Experts of a small language model.
Size: 9 layers, width 192, vocabulary 4096, 40M parameters.
Experts: 192 experts in each of 8 layers, 64 squared ReLU neurons an expert, 8 picks a token, a softmax router.
Training: 545M tokens, 4732 steps.
Below are experts of layer 6 (counted from 0) of a mixture-of-experts language model. Rows are named up (a neuron's input weights, with its number), down (a neuron's output weights, with its number) and show model dimensions 0-191. Each number is 128 + 24 x the weight over its row's rms, rounded and kept within 0 to 255. Numbers have three digits each.
Before each expert's rows: "comes before" lists some tokens at least twice as common just after its tokens as in all text. This comes from a sample of Wikipedia text that the model never trained on. Tokens count by the router's weight.

# expert 39
comes before: " of", ",", ".", " was", " in", " for"
up0:103092045128141145132121089121118105089115145155126101138128132118155156101173149159124155115144136178095125149137122122116139142129165144097122107136131173151136160095150173135136137105137162113106095139124121111136141102112121158100146164146112102085078160102090123134115109116139148133088122169092119107115128163105182151108091107123155129123191147136122127138145090142107108136146126156142103133140100167094148114097136078120095101179099113140143111128138108119170135118111130138149123082121134167140156129160099110102119159131113110138148118171137116117114115165113104126
down0:169142146126124122132148120136104146148102179105128137141173156175141160114111151096135131142101132136108161151134112105127162086145092106144112107119101120143127111100129116060156140100114138114120136094164096140068113103123101123142119182166174117094129122154125125147092139120143137146090132144090121168101087129134106120102111131086123130111137125093123109127114154160107116156079133122125125147137130099173131142138155156118096154100113124124093146108171141147167140138171116106139124144099096152128130117147095134181121098139142162172155167115129173120113128151099100093

# expert 24
comes before: ",", " |", " (", ".", " of", " in"
up1:102180131135144137165164118180131195102113152111131157178105145122110112140110123149103142120115113131145175145089115148119120142156123150106144137125103110153123116133140061107133144090129116185117133094081126128127123084120154128112119146150132074102163106097133119119124117145162140165139143157110139170148144103144166141113133113158125150089163141119122077139146172152153120103108134070131134117153119125133100140137090198114144099133124073117116150104129132147095109132120105140121145102121153168134105120152120122133124120114154097117156124140143085139110152110091142152
down1:133108128114178129170097174148128078138113081152098135130126129133149094103117156171123147119104118142150132153143144154111134124165166130125122195111154137147125128149158161143165113097181130114123134150155132155136159137144157121149123149120115167108145157086129152127097159119113130102115120100121116135105119135143099098128090117121185064127103140137139103116110072140124124131153129181105147139113141149140144160122136117128133168142103152121145075121097145138138106193142134090097168116141077132128097098144105141142110120119130129126113120069116155122174139129102134122

# expert 148
comes before: " of", ".", ",", " and", " in", "=="
up1:125113154144151148124136128129099128144117142156128079135160124136093090148076145175145111148143091141151124100115144149099160126132146148137153094107107122106106132096145136110129098143119133136149105140131181147137115124084117130187123062143151116151064110106116153123080144095145105082108116095129135144106127123123125134135126130137100131145126081122131106129189145107128163145132052144095140179160105128112117134178133099108092119114095111134108162142107139115129090129111083121115125118170125091147090123127099125136089149135110153158142159128102140120143167137109131112
down1:143137121070132124123114125090123147105147128116153155129123122112083111152131113136147122143139088148147110148140127164102121143143141140120111167059139143163127161112115106110119122164110112164123123098109158136099128116113061110143105128140152106125116130135142128131185122101131176139133138113128143115107197130120142128145136084159173128128167122107129129155160123124175107153103143134070124081159124133154143155161057132121166109132113129156101172100113157179132122130132154171158156143123115129106115178132127164148154111131118139130140118118153083120137097144088133153

# expert 127
comes before: "\n", " The", " In", " He", "==", " It"
up1:120144130078143136117113163131106160142146103156116121179152119128168139133105173114155130126124133122136112155135158131139135101134138127088152154171163145150101085103132099130118129143110131107122133108149075146136149159088129169143119120112090121120209090126123143060157142133192143165154117095165113098133139179095125117078140098115129149114119141124124120144112158121138118103082102139107131111153129134173126139105140140134128157117111105141133117111107132099146110112127094178133104100144117122152142118165111145128097109096098092116075132090125120158103103121099138148
down1:165081149160178149108128090111157141118136115151134194141167148148108134123114143127160167108127139146093099125138127133130086133148127150122112138103140061125145125155148091129094112137108135143114156098102099135069089112111116166140150114140113138075090138152117135150105130130142140154158123147115086163121120133176121123153121166141124103118144161108160110114114134149061070113148129116149163150150160084112160144130124142143096144118112143168109129129111115159159127156129112127161115111104155129099133137134163141081117120167143136130096134143135152113113144083115153150

# expert 97
comes before: ",", ".", " and", " of", " in", " were"
up1:122136124104111146129100122137119103120114134142131112143125156143187132113130137147128135118099108129112117097122127099094120145144126132180150119126107085128153144134108100131134108141115188099104121111135098130131152125100114140064159118158096173106110117155087146133136140118125085085134127082153169133142165072185134145116105178119108119121127160124106134144136128132111113121107162124141153118113147158164145087104131123089118137120139128142109155173135131154099117117108060123071187151104157145147129113112102107129113105087132169069136110120141133174142129158114112160
down1:115102076144070096138089110090135150133102137126116128121121093159147145119096165111166116148076116141128139115170124132117200148140099158147158116101139175086112149128106154143119098151081124133139066117113126128169163109150109128138148118175186125106119166122132127142139121120112132169138143165117159122151124108106106130142150086096124121147145138074117092090131116122162139126153169121115112139119105128123130158110103079106115104123100136106070096160118129142114112131114107138092162124167156141114137123104132121117121100116155124121147119122098141125160170121109133129

# expert 137
comes before: "\n", " of", " The", " He", " In", " and"
up0:088118110114115088168128131131082128150132146152144112139093111140121148160139105152114108148110130100160133144106132115138130106113162161134144155129078120141127149143130160108108111147115129101154114179157120132143152102095092086113134158098160119107131173139113088145122159106134109157136088110097144147130143135165138169164148139116088100112140122116117144108145179179117106120097167189136119089111112122123118074093098131153144098118151123149117126111087084105100157097128124144147102136145125118132090121119155168187122113104144076122144135123146128125160137154092158149
down0:139143070109095103160101135079109102166127160099128090117118141138104149090137121094124125143152151152136123134119119120098118124086131106101115121149149106140160180102066169146122148093151137169105147125179126154149117135160115146119126140149155151130162146113131109163133160144134152089112128082103100095131118116154121159108170164107149145091131117106129108155132127165139105163128170148130147138137149135113122130169132137102061150106147112146102189115151159138119142141160138147076123131172138123119146075124110147130130100141168120150145150137131106124146101108150126134

# expert 70
comes before: " of", ":", " in", "s", " School", "ation"
up1:145135172137188139104150150175118151097140192093143141114123146109124128088174108118125152107123117114106099126127142149129078140098161101149092104170127139161157110108094122114137147151153161133087138132124101164143148129123111113119099103089155156121142147164117122123119100132128133129103106116150134136117127143140138165126101108155118124148123138098097128120145104143124161110206147128135123161176162123145103051126105112124124157168147137114161110131108104098176102121123104129093107138130100107115144143122103141160182171131105168121099137108115122123136137171106121111
down1:132133146120117136105155101160124144092124113129125110155134120126146108087102105145150149102113142156153088116150134136170097093091142119124184119168163149163105145216139132135173127151107114147139105159174118100118141165115151121168105125144132129115159078104110175132105121125140175105112143129123131149142121167143142136095154138169134091132123116138164109088129114095111138120119141129099162079142176122103130137147174067124135138119130122088141124077124130089145148096132102131129150108096113142126121103142098117120122133116138137159133131102180094139119131121085123107

# expert 142
comes before: ",", ".", " |", ")", "–", " and"
up0:112136152142143099151121151174139127159125164134108089112120129116099173133143123131144098160116142119125063116119103151136139169104137111107111110104136166151101136139131152112145148087128124102107120178163154121134140112144102139104140123147139138117054115146146120127167136110114132126135126108101102138156103101105129134128124137154189109170100130126113134123143116073147117187105140117104183140117108125136087121126129116140132137169139073158140084121113164072125123101118097082135151111145097155117124165123144104089097120124120110143137128176123131125108163146153061133
down0:148108135101108105089122125088113154101142077108122147111178113123108114126162137099131119186143139157107161096099132145125133099100128130112114092135105098120164144122119122163137139126137143090106157143118105104113134145134134102154106138130121130146162144113159076131107127118050146127124151137113140086098114125105098109104194139134092102174173099105137090129141141111140112100114148161106157160154121129144153145104162119137154116112110192106116106135089100150157122115145162114155149172112147119135117114131098119136152102133102113144091100105152158101105167102137147107

# expert 105
comes before: "\n", " |", " (", " The", " In", "\""
up1:138135137128111094117119111128143142131076128112136122168120175152147121131137122149132155142129157125099132134100154111150129120126129120179146175107102143144095165124139117127096199157166150100132148090169095158109149126120125160160158117147161125120117126125138128142129147093159103149137118132146101114113130105127169102086086118099108129121122137161121090127155097058121132190087057134144119118133131169140111113134131158085134098112109163123134132157152148100123120155115098128138099089099147166133119103127119124123128159123117091176137140177139105149118094123084139121
down1:073132164120139101128168131107134135151145129108141108124119140128137145110091117122087105149133115147098114091123073140145131112106149106112099162102084090141161111168100091145112137126137154091149120100201151149109147132150131120152169115101122134091119120090146136158172135134096127108130136138132147126080109106125098132118105120097102117118113109137156102109139061125162151169081149139188121155129112150123168105137092149113144139122138123159146186136171126139115114153141138124158105103128114135121132102096140150074127164121115085149147129111162141145106125143098106124

# expert 84
comes before: ",", ".", "\n", " and", ")", " in"
up0:108121135142138117162118176123138109110112161113140083125079103105117105099094115161118110102146137130122099140119100121118131111163105096107121123136142143141114129182175151145092128073148105139137119123131140160143151127144128102100112103074112153124107113092143182158128132086152116119130096144121208109120097100154173162133138108127141102163152132130154143130116139113140099165109171146113167133144156128175072098141163117140130150160124133129115133115117126157165122163116134135149111128170074134100139145107091112086133130110090130126126160144138118104119140108149091159
down0:147152089158144116098141132119140142124100114090106108092160097127126113117126153119109150108128123149134101123046151124135128087094117108165080122113120132130121128153099151168147146159132157139115145131118119111092122123093105106142129131116125093083135121130092125144130099130155154120128164092127167136097119109121100112123153180082100090099122096110156117099151106100120081120136123140071148137096134152115128098187121118082110111125125125101113111117141139127116072104114138112130184153088154119151125138109137113075137113166093107111155090153102117126109123116121101091

# expert 178
comes before: " of", ".", ",", " was", " in", " is"
up0:108107146067095129134125131135120141124134164115125137108115118103118141126127103127131098136167154170111117156123129143168081164093101121159132130143150132088093106114165093089165114135162157121175132121099109090108176102103138110098084145119136114122127134151127130142169135113168130097137095112099161171044114112111083119132123129144129145139133137150127108124142129100127140097172144127097153131136106135130135116131171142103100105184157098135159127111067124077131114098128115094176124136117163162127148161128111153109156124100151142142109140101149140149124106137118148123
down0:126130116120101099117160126137122107121144124097146148133134145169151117132149114148152145117176146137168112115076130140146115145128126142126151148133158105169110151144145157114132116176159141140119132182177126139119123124161121145172109145165151177121097123096174103135146130145137158084123188131143134103142180123107125146157145161097083130130098125114108115139188106135151112188096116133110163144173116140133147091156113102127133108138172153160117182127109160108143122135103108096130094145145135126119144131142094138145142098152171118129120135166100156145176167121141146126